{
  "d_model": 256,
  "n_experts": 128,
  "moe_layers": [2, 3, 4, 5, 6, 7, 8],
  "router_score": "softmax",
  "balance_loss": 0.00632,
  "balance_bias": false,
  "norm_eps": 1e-05,
  "seq_len": 1024
}
Below are experts of layer 4 (counted from 0) of a mixture-of-experts language model. Rows are named gate (a neuron's input weights, with its number), up (a neuron's input weights, with its number) and show model dimensions 0-63. Each number is 500 + 50 x the weight over its row's rms, rounded and kept within 0 to 999. Numbers have three digits each.
Before each expert's rows: a language model's description of what the expert responds to. This comes from a sample of Wikipedia text that the model never trained on.

# expert 5
Words following was, is, were or has: adverbs ending in -ly, past participles and been, began, became, also, still, then.
gate0:423472550484504468518503482550506516539525585473462535396466503571598540494487464514519445524506476517497503561507527543591454550447482431537499569585524536486453566640539493477401423419592475
up0:524523564491451427455432501500517471513492533494528565458525413516467456606420474473538397441400561451473453457461546474554530467456495524577589593430494514494523599513551519527480463479491493
gate1:546498512501504529492592516503499550369474497470528501505606537550453502526434536498567494597464466476476464547575572510580553501508512569502497522524515403557432428557606533508531541509543475
up1:402492529483497373465428491543480528622479537442450487454474408578491554600462502496449520397533487476528449557570477545484482543479509543492482500478507467528475467555470575466497505559497518
gate2:528482567488465550543462421410454569442490411489479539431478607530493447476567559479509477530594519502495533485540519402499480450474513474467488476623587549475496479483463502561512439560528377
up2:501577508405401483433469458470505542533390515450502477506514414485564593444445472495472429564544550589496562500552454510432531574503547523556506394507505449519442484503579522436543482393440508
gate3:515482565472564452511491590501578524435478524481499584486525512499494459439552481549427626544617573577487510461574544449502500477510518490540461540430592434573491482511513556444498479519452457
up3:524466425488477533552537491493415493483473537481544532478330568427434524460511551565491431519555450484413563499433593423485496470590416513499454456525505586404511521519587466563465524383473560
gate4:558432553521555505472556476568524458460497425501584491537495508491407530449441538427496489558480457618480497470546522566480481541449495413522599450477615510515543508511468507502485563464506580
up4:591508428482474576402485460530500421439475409438418412549426520503489543607413499552490502528512467540488471502498450444497538451531487492547468535503505431584596440456497507460452538439417430
gate5:397444480498523509563576522512488466425446488524564457462483540492472455499410521468569487472487542529446462480488567503487603459487456477548509443613560516512525473466409470514494551595495552
up5:466431490529464418506526418472561485432508481493501564469483466558618505429563467535485546498535440442515414504462454568590493539529514480524478532598459552446499544564467456488482547514588499
gate6:451535454471506542378545499505508445517417491503531526497577431534519572520464472575450556501511482568454541504481492397587438555621480552464517474517499573485469514493496512567526422498508525
up6:515446513526496518502542601473428598486540494432469413466476566429455531445535489512578505562476503465510489310526609484512481501558465530556443442489503559409511489440445483531432551441553512

# expert 63
Digits and spaces in sports tables, season ranges and citation years, plus taxon endings like -idae, -inae and line breaks in species lists.
gate0:480474497607557505539490478432461513537541524467522540529481547389485489529502528522528441511472463537569489464411464467572495406555532471513460581608488513523523515442527427506513512425477451
up0:437591455569506455536498471580441523493559511494603462480527469468495572592508510463601498459481499461489448514565636518445579458460435463496519426509515499503533458546519521491465547473490479
gate1:430503570495517458480479524520512467433503490491543433559589469579558491484647591566563490578525464504465473510564580449520533420445539510476530414533533495583619518512563495521381481413441472
up1:565550496393575424410488569505505562481596440372389585464504513534437447477585538583496483563477575449576444515463427528461493530485521614384556612461400433420588559483470344380492526565461457
gate2:461554521475550533505439578502566518475444545459593475518545520480535532483489476486508549606558452468532452482507590498498561422496519548497379550537519511517549542460630404507546647471563518
up2:488496487447463521444551471399532511439451524480515425532590522430607403516537465499568496556456383535454516461543552512454450498377472391483494481431563543505519464587527549506470486464559520
gate3:456456348484450401590535483562454589414430506439544517566446503488459514456453509471425528540504489461542437558588491553427477469613388498480597538544476584521459460611508498551599532553551493
up3:603539578544478432497566436548542564493482483464516507512471488446647455539479570541502632557500525543478452467478551514448494438459496440511470482485557459515425530593450551464492549488479449
gate4:494455425456518510465518498471433393466471565492514482573450497481482562472559617535512596591527549531483513437505438453536569472502551429468512551490550488464481517543440475523570571525425399
up4:417406491385481467602513534526456540506529424499481492540530452505488560488457505548526544474434447483534535422541534491547492572531500377509390451443508493463431450436451504514536441461470487
gate5:500435417500472562439553468526545491512522497494513394576498403474610491497423515489490499431471535542385456452536578466442486473569576484447519488500451490560468555615548381581508614451542530
up5:574409499451426472417406633471564503566492425454628524456491500477456505420486465492458503548572533548490511497548487537535567511531533432502444544461519481486490447482512505422524512473466447
gate6:583511413504444464518518443525466484447459580481518482452524461513472516566470552552520506509506507485483452485453463462385396481523563503463466455543498473452489514503483565515463439568594500
up6:476578508538460548480491426529563465534592536519442501541492515574594407548514547473482548479541540483478435495514513526487562571467597521508512528511421511577456539561533410373503569518548545

# expert 3
Second words and endings of multiword names and titles, such as Air Force, Eureka Springs, Empress's Cup, taxonomy terms like Animalia, Insecta.
gate0:519543464453529521546480579630510568524526507473497542495481439516539504486490470431560565458494566544582552504458502434521422467554517446496501494407577444513452533474515475418407524532418472
up0:478490550473427444475531515540530480446517464424460426491457473431531476556536486500548568416486515487599458458435493568493547585417532523434507392575528594521544498559502471526497546623556517
gate1:500499574489469554456585458413429512472438498581448522450453503414482550586558470512542486512526594522515588500522446555395457472389485517487481552471540591524437503590538495572503421533517399
up1:462574585500482461533578483387439490455458490523516445479499546425484542530623468472464381571467459450538490533379487479435495506511449557571433485520501428397520527498452476547531499480546509
gate2:600531507475593494530555575471538489460537504502596543528519482411542436458502462520558581565405537518488449531404471543479539462478597479492547512494434461605419405453473511489564522523551378
up2:491521518496544440531555464571504464576468559448465503372454584528431417471501421451517513484508468434505518481543455395449455522441497577529498496426475579485535575527530580437491611518636525
gate3:570551522471471484478564527543494456466574424467632548525442520465568335523550425585494425465485481465453582444490455528470511452540551472550417492488411419517526475502539471448471530462542435
up3:490480580538540505550438480512523498477555521436564464493533476468416477484464487436536571536633611415453459457591530543481559504578468567584461493471404493455472474629455577547486613598485472
gate4:450544578560543468433546498559451522479619584489512476522567465507473517454583540618503495508493545508476486463471512502501523399398450571532527504501464557512503454521507528522535618506446468
up4:461575442510400504574516454386467375481565455552475400543483529474468456387551483530524506537545475573475467487547490502500505554522496508504421455552568500556507597559523421534540504482562516
gate5:579543535514512384512512496539501434465516379476542513548491511484425453508533499544569501458505457490594463478539476471480537506512499523579434491514541489495577518451573456449518545479423467
up5:436488462555578428411467512519547492545543473436500520505545528527482546535439421458420493474535483552501509582504525444475448447537512553415565464528547501498511417590483496468524458460617467
gate6:581547527474453497450555482465487562456455556514530583484542463474527480469551478481508454601514583467468565482560527524475516525470602463495463516471487508480509415490534503518519553405538540
up6:478529506523520501485465411524566408418533465512520506512489515518508365501516438441467447541511501460502538516436527475443512613450567524421511511492538520487463494462502452458437551538468441

# expert 15
Middle or final pieces of personal surnames and other proper names, often in sports or politics text, such as Ta-ft, Rob-red-o, Hal-as.
gate0:559522510414428544508419449522563428490549548537534467495456401416440538516431546521566497492480538482435569557451466474428587403499531568569498515463435436516562565598513489404500425526494493
up0:497553482435458457539555482536423447494426452501420558462501563514488466449490411505485561501455527448537567528470462524473541485496494524456494463488517629480474438489522505492526501413463563
gate1:453543497516493471455534528409459508572482508466547468474460531444505485458524486466567529545468511481388449525432507459496589533526564429500492541535524438525622433519484450500597519537533485
up1:530526544502506485451459473552503484473585499542540568486465470561544529490519447492478469458510449444455502522484432539518530558504456539501471538381438465552449503526594563537424501493520431
gate2:452622449533409500511570449496497513468519485534538492482365432521539515558433542508484470540424490491515556538465473511519520470466491577497436599582542405523419552506495484439520509516586466
up2:528518500468554401528493513474513558508492428554552428423505482515470513573599510471536486512517487439504546456444478458516545504489562520484433486425550502531449472424485561473503468457437457
gate3:464529579487557545539620477485494506421565505433517418484583535389516486489383460453526497481525494546447371516480547537478493413511557501470517488572495431466515519567622519493505570606517474
up3:508449501480549528504624598508462452532439483461537488422600451576481397441447567442513578574444508533495505458481513467466508460509434489547460518467511493460527385492574574476553534460529456
gate4:573468428541562460444526520500456481478541549417484526497385494441525531559551445444479540520428593550514544513554487460488468485517489621460531526462544481499491470481544557483545516490495454
up4:553461540539449570537467570520577497471504459468436499563547504550476450514498435522471440479483559498541466401449450538531494598561523508393473498446532533435435491558549507514422530509427418
gate5:433504476473579446524449571525450524445503480520476524441514425475491515425434460456545533472436489519432517580351486555472518459527511492476487524460520493498413519516550498593494465559523475
up5:529506444549442492541455503439540480447511493586522483496500492535518424497513557560434443429552447520481475500556547510470542528537486542477541408433527514456424471435492507609531505526450596
gate6:529526487383532494528486551494530423528575511520517493432545405387497532497512502492524466527521557462402469574531538373454555463368551517404418482591389569534530517466467509498534556513546531
up6:410515490476448585488519455455469494579485362447436488486470525485580511509402512552443487538542476408528481461527526542436518516489459488492510474571471424478543477425548399502497420402428485

# expert 20
Word-final pieces of scientific or learned terms, e.g. pharm-ace-utical, disulf-ide, -ism, -ium, plus institution nouns like Bank, School.
gate0:543448565460443489561513486520490443447509503459512451494421493485454494539612522474505617511407516532534494432559534494525451507439534590551546507580453448472533606518460559520559488533448488
up0:479502542567504549511575559536559525599576444431516448529514481525518487445473569457623467558357566631492536547440490520464450423503460525476568543447415466447538502543472555543509507577534570
gate1:436457443392568508437481599486551502488524472513449546511576513539439510451483481484546520582511490528468523466455607495623399455481488442542527494477447571518520534577594495504441448480509476
up1:637441531496500433499507519547474586511538513484467517531442561407605467353508531538544475555430516548537532553421524464452461528554471639495460515442494518527479475517551579526486504483443467
gate2:451582571498486547468449497532550353485443516421454445446498541475562487630490585418484477520609431476526472449516558510466581527576504441456533521448582516551549544550445559475553470492516568
up2:444409577458482562418527503485456480482457458507541515567495476435494548540479529484485477553471489576526494589530444558462514506360590494484531526474498465494510609511500422561404422507517406
gate3:473475576565414465466551475467506481508603487574572544504453432534552583557463517488574483484458509525416420475572462512478541553583505483610504558574550564548445512516578459519506520478519477
up3:470525500394463472560500458532369590530482457524587504412452528483477408428503479537586468456437469483532477523479568477494507563470523436574557527552520420598582479543481525494523573530490438
gate4:432489500479470509509502532453557499408507545478552467405599392539445481518534497471519525468514578513378490485473553475488560539551515498559520522476568575527510528495578520410585506531330431
up4:435468419599418453523542540475470588467522470527438481443515446478481489442540475471509431491532514442518444471495484468602506459526520464435432439587475552531523476456478527581450420621547517
gate5:494506507518431579496495567503514485466439496458588467507522491568402484458570458483492426454445552566515494468555485582568499448486433426511554510531612454474487493506516514513488572492554548
up5:488512517503542545464451582373454471506431522556559575512421526485431474487527516526515551521452560492509571510489592516448420472455488571427436489460403534572485457500516595535401525480519558
gate6:498560455444507527450459530509591452406460404430478486501374570536471466466488414507501554506543578478500476443587464593557411501501512412548524450526575497547427554537547515462490484457548442
up6:470416541576551463506583439508506501474571456484460535477478637502442528552520479614550514545510479513520505527560482506479532554534448561567504544475532510489425543534485544509589498403507565

# expert 37
Numbers, spaces and line breaks in sports and astronomy tables, plus of after "kind" or "kinds", and state names like Nebraska.
gate0:523479502412450438530561477435509522511468558492511508485467452501591507536520500543575465467523480477416489453504501426448516479470605488444481591516555543522403491497558340465494487498544457
up0:392402468579489460517464526535563523489537476536501575527502522526525540491497530572457519512429428566524431481480467485553497562509501462556528516532471492508512545491459494432604476478403481
gate1:527543486534444446499569521518491456498433493463520440495449444354509515450482560514635544521525467605471517425487504544492420448537572459544440469525561512497526439485534579439430573483480515
up1:440444437503404446431473457551557429570522469469455480476422444472403500494429392455539465502533525431508530418538479496554462392514400560568519462451497504451485552499447485467505525532471544
gate2:477546394538411563524466446502515572477561565470601540573445587549519573473478478540420454525500480595529489464515473460434472501482438469451452482416602481479507518489595545532474550543509501
up2:507470513514453432564485475565475492441347531421485357533495524437460574479524552451494604517559523530478431534476516511581450507561508470504567489440517473520452460467484491525502486462507506
gate3:477509465518453536459536460574525486450585400420515528474562456469566540452439520512537451431466538494438577513498386533560551405459520467453396451516485521438476565532525489492458538558542458
up3:483418439438522427480530412563482620461490467506503506459410614482529549489457607471568504532556518387570534494538515523486532417427560470506502414435441510533419480563479515494486449482505485
gate4:493574497511409442449506509510483453449495544367538511573561494606540550483413442574498517457510500558519487487523590513483508511529439514487415537590480524509561481509527512563556502448503508
up4:480419421556564501564451442541446426516448466478445445545502497534502558559470502512513457589510470580545437538421507474485439544534495549480492525473514581478538482467513492479580574567528503
gate5:559564463563456534439568445501526446514577476454536469517392501513426523468385488497463419408439506445474521452497466533502595422568458498455555483453563547544472477526509502562544572494497495
up5:593463525509516512444488501510441538501525505513556525526520473504483527562511508436488453503516587503584524411572513471512480577402398425551454555558569499376450539472576523494455502519533457
gate6:508486536475498497489463497430574445493492515444555611530432558479506517489451527551521589551579473479497574559599485432499468526484572470479519497479490525504401390423571486546489548526501520
up6:523418549424570569459468476493523526510513506581517491474484356560510500461562430463545532501539437471489547559510399465519522470536530560584470520563488489557466545480539558571451526417508508

# expert 0
Line-break tokens ending a sentence, list item or heading, especially before headings, list dashes or taxobox lines like Class: Insecta.
gate0:460514500555470572505424390525593493522529534456483454520484452423493466455516417456530534500469443451570566543577459482573442486538515531483527506424590485506490486452455545419522495481539489
up0:511428473611520623567588582467547509528500498462507554444554494572517528494549499501504477548555555490430496463506451518463450511439614483558514427518566562539527536559391469536526489507539475
gate1:551519516477557483529486490419518405527444481504532628564517493572495452497492473523543548580482464473434515435457610431455556487490452568437492537491490534478489634490536553428442508463467468
up1:556426496551615473503497496452467509512476511494545503431584560504465482475564607605480612566370459530548558516582429400513501468512442498524493480498441504458473474447518606518554479437453516
gate2:506490462494517468498522479526479616519477418472464444369583486437501450532527410442533491468521533512520521521495482421518472528513612530462501524452465360456446576557401487470511476455465508
up2:468471542570555533503476522571479540458498485395476497518470584476514425473595453393502421565572498492575451480417516539506501517501545540567540539481515499400518502454487409509526476569483495
gate3:454589493477527514513533540552453523452597534570545502434527507477529446504455390466411517524378506462544478523485462476501447424466511471556577482511504531487559561503450494487466499521527405
up3:459483424493515578470519443546500532461539473517493527510544513502523542460577509520597532489451529483457474490467505573482474463584484446501521412474467421556538508399566498427494456534522495
gate4:502451433466505463446458430478488496544527498379509437531492435501461473537617452415488474465481599538461521492562444517448520535582493524514444456545419509498435532502500444403528535389490454
up4:433515542471492487479530391564543487481471408518465426440443469510594508508560555521510545509549527501468480451557530569541592420500484415472464459472491448524480492443495462435478456439579586
gate5:514463571555539554523510512409515497542514448460451415423405476479559502479533412562430525520489406585594487470534534507512615566591558523484520522492447439533521562596510521512510473558539538
up5:462550412497447551548502429529559539573544518483431525455534501468470565500454560603413551440413500480453402473450407470386436473556532564445591570506463576431488564619552473541540536507505430
gate6:493463554456495518340411568518463517534483459491516507509597508499499410569527569509511476509471580576450482523583517546502488479467556451486478459512588468463539542545522433460561516489536605
up6:416446473596538582496462523433502493552439476464506554449538523504482415551497484395474456436569551544490560520485449442503529519520524441543511602438638432522502475496495389436602470456477494

# expert 43
Dash at the start of a line opening a list or infobox item, plus table pipes and hyphens within codes.
gate0:524552560494576468436411520508504486521442496555539511525518526509451560422508537421520526437562522526618453388497475497550505512489602500522513481442504542478483451448554475454551624566413499
up0:588430422559525495499493500452561421486512532460394505553475519457528558520478433442448592453557512515521496459491463499584552527409495492543471519500488513542402473455461388534429498472458358
gate1:516555503466554524418529429543444492509528546503506529574432461553561471462491479560485582499444486527478475500555497505639494489513538554543542527474480538498465515497414500483549573457509484
up1:505463411543491566429539624520618556460633494485410527509494441479529461486527514531558522446512497527516529441496508454473489473545440516459516512456416585525513508436467476495471528541430535
gate2:546545567570503457477477494523383425508546495441624420500431506535518604524456436423406560505510600512492521515563543561526504513547473584493402456515581559552456421520447551496471546477505554
up2:461507547533579480526483451511517484435526463550484451492557451515526434514428465572480497523494540576503559596501541381459474588533408442512471529583506474452518496481527503525536499613499481
gate3:411484476506546431407418607484453413484488546597561556567437491503566451489569654498429446524416610481485504456437568443505552502509536522450470557520518533486564550457557477487544498445461439
up3:506432536479459531469406520539550565447470487590509539440375514565510541495457468490459523523456487424533432475509587512428536497549471433455579487506453510549467483373474508503524511522529466
gate4:466524578512528504489541471519494533500503423498569482533547571466506430480473551469543551464465544466524523501497442527507600479526546429516532520573491534465496534493426544502482441470473428
up4:488535390593484575503455527500495462424455567484514451474486503452449612477552545444506505513525512548476475439434500421507479666495542563547452508493505515482440444482466498588518583490464526
gate5:522596485502488469430444419496477589444548433448520525460448482563519561377542496574493507486458503472458432522484463502483474416454326456539471641485497497533479537537490549622481435505439443
up5:545579505449603532446489445545504519507554498489428514511420446503478653505523541450528516497517525498567564420477555583569433515568508546503494474586554512568450486533468546489511496475491497
gate6:545499529514480493476434556446541456469545480539534503556553562462433459479569542454538531633514437547571418554522478425493441437488394543526581535464511631486476460504425532474551521523460503
up6:544494447465478544565501521536425597573422566473534489471521519388469529490508499518449532448557559472601467539472418514482546522515574512477522459464392541463480556557519520485494538497517455

# expert 61
The word the and other determiners or pronouns (The, This, It, His), especially sentence-initial after headings.
gate0:461524582510490551448555423442445486521492469437507541455477537427528527474454571438567401562500391533506518509522547444512451465609524517514552507536438500430537503522530552526529357526537562
up0:561638571433494562452517384461547469517506586545521466504554448546503515470410497405588463479464591432527504571535492520588599549482567492508523530513483555492614522500525518510347457522519519
gate1:499537498527440486475481495437484495486527452536521463512440519543346505533480564534512540517617527511523591442406617521483471520443425500511483437586497541538469537537541483486539500510555487
up1:552462509457411537467434468601562516507590526450437621507499477554509621577484478548442398510434555533526434531573528477597502467416521485564472540499596527575490539520439518486412501567475395
gate2:526452502482461472522556494466499425517492548542417452494547586508542482544515479444502457431445483486522556366466496472362465509505517523391344497569613518457540518531435507555486528529530566
up2:478561505478575617448516493516483568512493546530514558471563447541413540487478587538474549533456418440374582580555434525570345413551479547472527528496424478496464484513559560534479486448537406
gate3:575532540481442475493467488538605510490455484447513491397531426527488574493522484520470486422402555489502448491455543479558516480487524528558529485487490442484431537463534579441553558513557433
up3:524518560481443532566559459487444519561502461474611511469493567362526505528591460404524516472541433566559498522500597500414583443541548547456531436481556497475393494586410519550532542563527489
gate4:425559581513535534530488533420564477541604478544499523518507495534460522418521474519488522443525517426525533481459444517528484514369502442536509451529465541427538520499504542524476560498491426
up4:568529432508544487476530541437452490462549471523471532549445473515500480454435500544443432452505438524483439579521491456524531504577515533397519493428514529464572483522500539457522480489501442
gate5:489492543580487442450478465545462482501570467518405433550487510468402516446500571550537530488412434582506468540502542533549471481415500534471575440526489527504484508498569566500463505532516526
up5:438526495458540516488472563594530505436518467594478415474529494496497456435491601502549514514520469536507504555505540500509469529555547494509533577456449595486565582569487433461380467413542558
gate6:539431488535558527565471472579518488487588458550400463463505464504489503495480469464540554529473500486457511414464492556498508538544551529430503534436522538551457502495532530427479526434494460
up6:527444485603522453440568563549433459516471518561487482521525565491536461570495424545413529466545426493551503488417439452464583441530524425549606478464574461483474487461434523476435605462465549

# expert 55
Words in or right after == headings like Early life, Background, See also, plus table separator rows and list dashes.
gate0:494556575396510525566600451495480448507474535463506532537474435483521559424540475477563489516530473502496455455446489432623497432407459483555509572544484442509548496562463580499524553504562501
up0:578545547457517502524422501549415590512527476572659534450473432453442488563515446445461499441520557484566437573473443491505534438492514479467503527544506540591444498538479490428454449435417571
gate1:596457422554473519448441456439408511455458507486555506510475523508543446498460561494448456520430480528445489476557342519546551501501637518516568489475454425461558436624497398535476475423537510
up1:607518474468512450534497510529549469531538449509493423513456602608501527595516544518520409596530515498441503525488451553606512487505519494462422415528466461549455443501433469518500429476467466
gate2:438500527453454517415411520551559484440508482569494488476474471470557458483494477445493387471473476523405465514502542465476449500469481405506486451499423548413453572565526403487539472468528501
up2:594541530502503633405523411515396518521484485503586549510591452457522515524562439446470514529555463469568490438489574554441458461435464531451529462487494504567542418500522526509501481558502526
gate3:459438545492552515564476475614482436506554531465497486500503527535484474458466487527526536569454539511522364519424588480465566536560520458539460457556439546521495473480479591493483466434448574
up3:413475442500501428550460463495562501593585486476547517542534530526441553512472356511505561553473471487520492470433476573507546485557441469489362460474475544469591517487476445433560542416549558
gate4:505541478475483528527545442441501412373509506535584510524502531391471624500490565465595574501533443445508566549462461454532520505549504476486457495523480458527456488444546487498530533413448585
up4:545528409391462517425420480414480396455511508489486514546530546498518508475470483437456482521518511462463469435505537522577383439554491490613552567477571492454514496522436457490536497507505455
gate5:422462562561447493367455471479429511516495532525520567541626557563466396524544490465511535492591593459582498469516506578554518344531521490476478462570510568589464476527456487441533504435494557
up5:507508481541455463395495456489519482483491445440591428479509433425413469412434430513471520493472519555439499528435540504523569430556510580566407577509509535490472504455484558530574478529461550
gate6:487529460448572612510526470534542454457472509552492526407493547501525478464417570599554562436472440550518531588538516441549484468457642441487473494415495447523485493499485491406451428548520526
up6:491500562555521472495469442477610452500569512438589441538486514498491543538522549489508584537448522520526513538477586558522587529569555563434546550482406554527399408552424536453502581434494502

# expert 54
Wiki heading markers, heading words such as Coaching career, Background, See also, line breaks around them, and table divider rows.
gate0:463516508491487476554510435582500561492558473447499482386539553495519427410561465477434500560434414573529585526510503393429545444535496475467540516487486451559564451588548494416452436503499525
up0:478427478447454502410460595520501489594514399486563606467460519471523574438536491588563506534465614480508495513546517503456550539441454504520472411503507454548507638577511525530572506456567535
gate1:407517468490472556485524540496540520459466428494403514462518551546481419407452546526487465586434538587567559558441515426548570495493545459507506522455464476532581567506535450496529459425396427
up1:494521456543559515524463593477506502585469434437606538618514493495441518452492460463498468493538479561481526482601440508425473563533361547563451631484523526476436538468487471470419534485548538
gate2:558486493530433533535601460520618402456489528589492450361551466457513517504550513493525587468571476557523485540539455455493549511477472474561550441547480592568538562500495478482433521566496644
up2:531465492525597493537559614471487481466322417474450432544485474449606462487439495366463482486481457482497487572470554466431557531466499476378496478622544485468438455441512460506522492519460538
gate3:410482558524485506474558591558569517472471499493590577626544524559522512416485489559484521571509539454512516557456463379462521469476503464449494512445534537525521531494457531499542523529494496
up3:562508463459623413562485556462449479504532469460585392367390530524542506464557521492466483399511515469518599420475480502487465511570430519523580514591420477504539519532517521447482519539492454
gate4:539436477484435506470563422508486416498559437627552467514596435454559513503426401549560446472546456473517567526519458408462468501488464468390487422441543446515474539544472474505518447488604531
up4:558448588416554593481472541574497587603434426514539462520492505463432439521408485546497597513515472553515527453471424506517488438384515519509418396461551496545472411560431532496568470554526561
gate5:454521575525396520579528412437494520473540508451601543485501489463498463453546432407454468480564567484468555445460598497392427469484533595521582499541509469477443483494520515512489495412528519
up5:531457430513526509514448495458494526546460467496471457445543424518436479575544494547505459474532569468589469485576491457478453462542482507646539503547472450499472526500531461469380584469570524
gate6:503596536467422474401413555510497472504556501490505416537510517505592486418405540508498529556571525413498484526489466458511496495401475426557503421471539587497496524492645447484502568355466489
up6:550565466422416646455526555385492598502561491586509543483470491465460503512459587505532536507568430531505522434530527474498518501480551437451536432447459423510508466466544488454545471496518479

# expert 45
Prepositions and articles heading a noun phrase, mostly "of" after much/half/series, also at, within, near, throughout.
gate0:487536576484468494457493478523437517476436467521563499521517466422476541483510555567564555533415501585462440520557558523543528525443578535575472397509432540525466488571493479367438479557515508
up0:503550473475580578489500477519476509496369443494495458535472439477563556399534548458468475486633470502568496587529506543525429517448500519450390575475464461483459502481517434375544542559522566
gate1:509541474423595456508409510487472578466511494549465562532443493453485538500469452542542501435510521431466472420463567505544486468545498461483503478557465551576444508522474570502502535441535499
up1:505516539516470549474473430451508559505464463409413463474574487553502495386529446473506525495485479447469589439615546475526494470466588541586512530547445450471434532543459486463512537458481506
gate2:450536496471483531463535519525484538484534512551477479559565567486559540462522409531503575503475495420467515541450562478528411525432512465443422497511526517543592573556523577496448504510513576
up2:596503489553582605526570411483464503516496532457557497462494545455439467542462545470531457428479491524443458545510525586451488451431508478442512504548523492516553520453471404584441458547473492
gate3:471568507495474582498383449515543452461490555480573499509375414557474532503446427533476502476565477494421509520474513529511490462558485572578532424498428557532517519520452459564502522460488481
up3:463477427406485487522435571523537535500560494568577447456505531490479569497512493543509480475590568541502468499520454463582495450540506565568536498503489468545455546529490505516463526437548461
gate4:468505523490470532479468558503489537493534524529419476424503424538512450543604450471516401463528592504461415594477432514509486511473556477559425472564535476550473544417538544489465465506436429
up4:535481453580400475597507454443483490446467483455555530461496470528390508571445546514478505517484455498468577492494502445539475531454554505533514552467504491581570410558432478561541488501485469
gate5:497495492496490424488492513504484388519450597475459481469448421538544515430482371492485466507544523577522418516484498469533471456502493562562546488611431424498531506541440630494533433481482445
up5:468461568551562556521595511477434442526417611448544539569558500473516472545505504598482501448489562574433536507465380564469469493406546486491477541400468527431446490533537561507446551438520471
gate6:471484479462520381455461478507477464532495443500511483479437523425498526474521566492495542535556561537400427470495508518571409473466484493453501497550523522535490431495505547622435613509493514
up6:448483487514468502505523549445571533397486467479469483524576454495477520624498477518471438484493464448464449570469550507440535516531438469511541549463517481381549492452488507596398528482442568

# expert 64
Prepositions and the infinitive to following verbs or nouns in running prose, such as much to, refer to, held captive by, into.
gate0:461524494486517604482598487429553457521496379477467533503392482592402476480435472472556511546488577494564570531546442458534492560543534426465558561536440542556466516568558496557549454525570518
up0:457455426498451512561502518581359571513588584522456493445431457509482483446537530460512489657551494438439541524452466516481583513490495452569581589540507589456610492562490484488562508437608509
gate1:496530523455555565426568470448514557459462556442481553541523482402450459497435479559572509491516510513556443464486483502500458472551529505546514525453412489606464426537397464571568512537539584
up1:563364418548535544492391511569672499528446494467478474414571550585504495537486585574458520428453548462500474495516483534517469523500529568417528469492530528428473477535544439440503359517537577
gate2:507527545483516468515550585556510564504514507478596496532512475520618517463508361525499608480464609559463500538476464528504521444421544534481480438484582499553453550514521607447500480448473507
up2:567501462493452458576535567463510510487494508533548578461495528462491490372499518573559423530495490483526448587555610506569511535521573424600509525535594468468533447575485532528378550428398471
gate3:473508357500499568526529495537497480500483477593469576466465437522488549503473511487573500539560446502443484523434497445556498510491494406387376512559434457462607445499475458484451529574479585
up3:461494499497452480436599461503548595520528516516465451513486485502491515513574495496513509481461465459455393503515605464486482493533491537477422589462457525486527422516473482521532406533543599
gate4:484486607431423470507496473551468558524442509449485386457496452477535604526496426465512589507517502490424491486515466560474543581579578581525422599467499476529482579494476508411544530529427504
up4:531525452500510430497543496510468515539530482605554501472497393473527414506462611545497476510382482468536482418465398444448529537470496421600479478601514514498576537461504422499368489494506478
gate5:474563478463504526585419508519577568598555546488477506449396520412587545529552433485468471465520583503593551548542538491541488435524489525519452468462543557513415515521491513507518580521456497
up5:534439556542430409488508489543505502415524493556540495536526457561436487443548477422491455614574532461482445565449491565373568507516450533525489530498486435523541406475454467454554432517518550
gate6:488465458527497529487459463556446532521565468488456471503448530497474546502522410470483360511425445453447501483418458483459453488511602479601403468559456480493424451517485502512524459509510443
up6:455469578479482451488513495400481522489485473503459510536565446533522605492495405543497560555569528571516507589600510584507484563461540507498422565445468474480510511488576592499453468448496555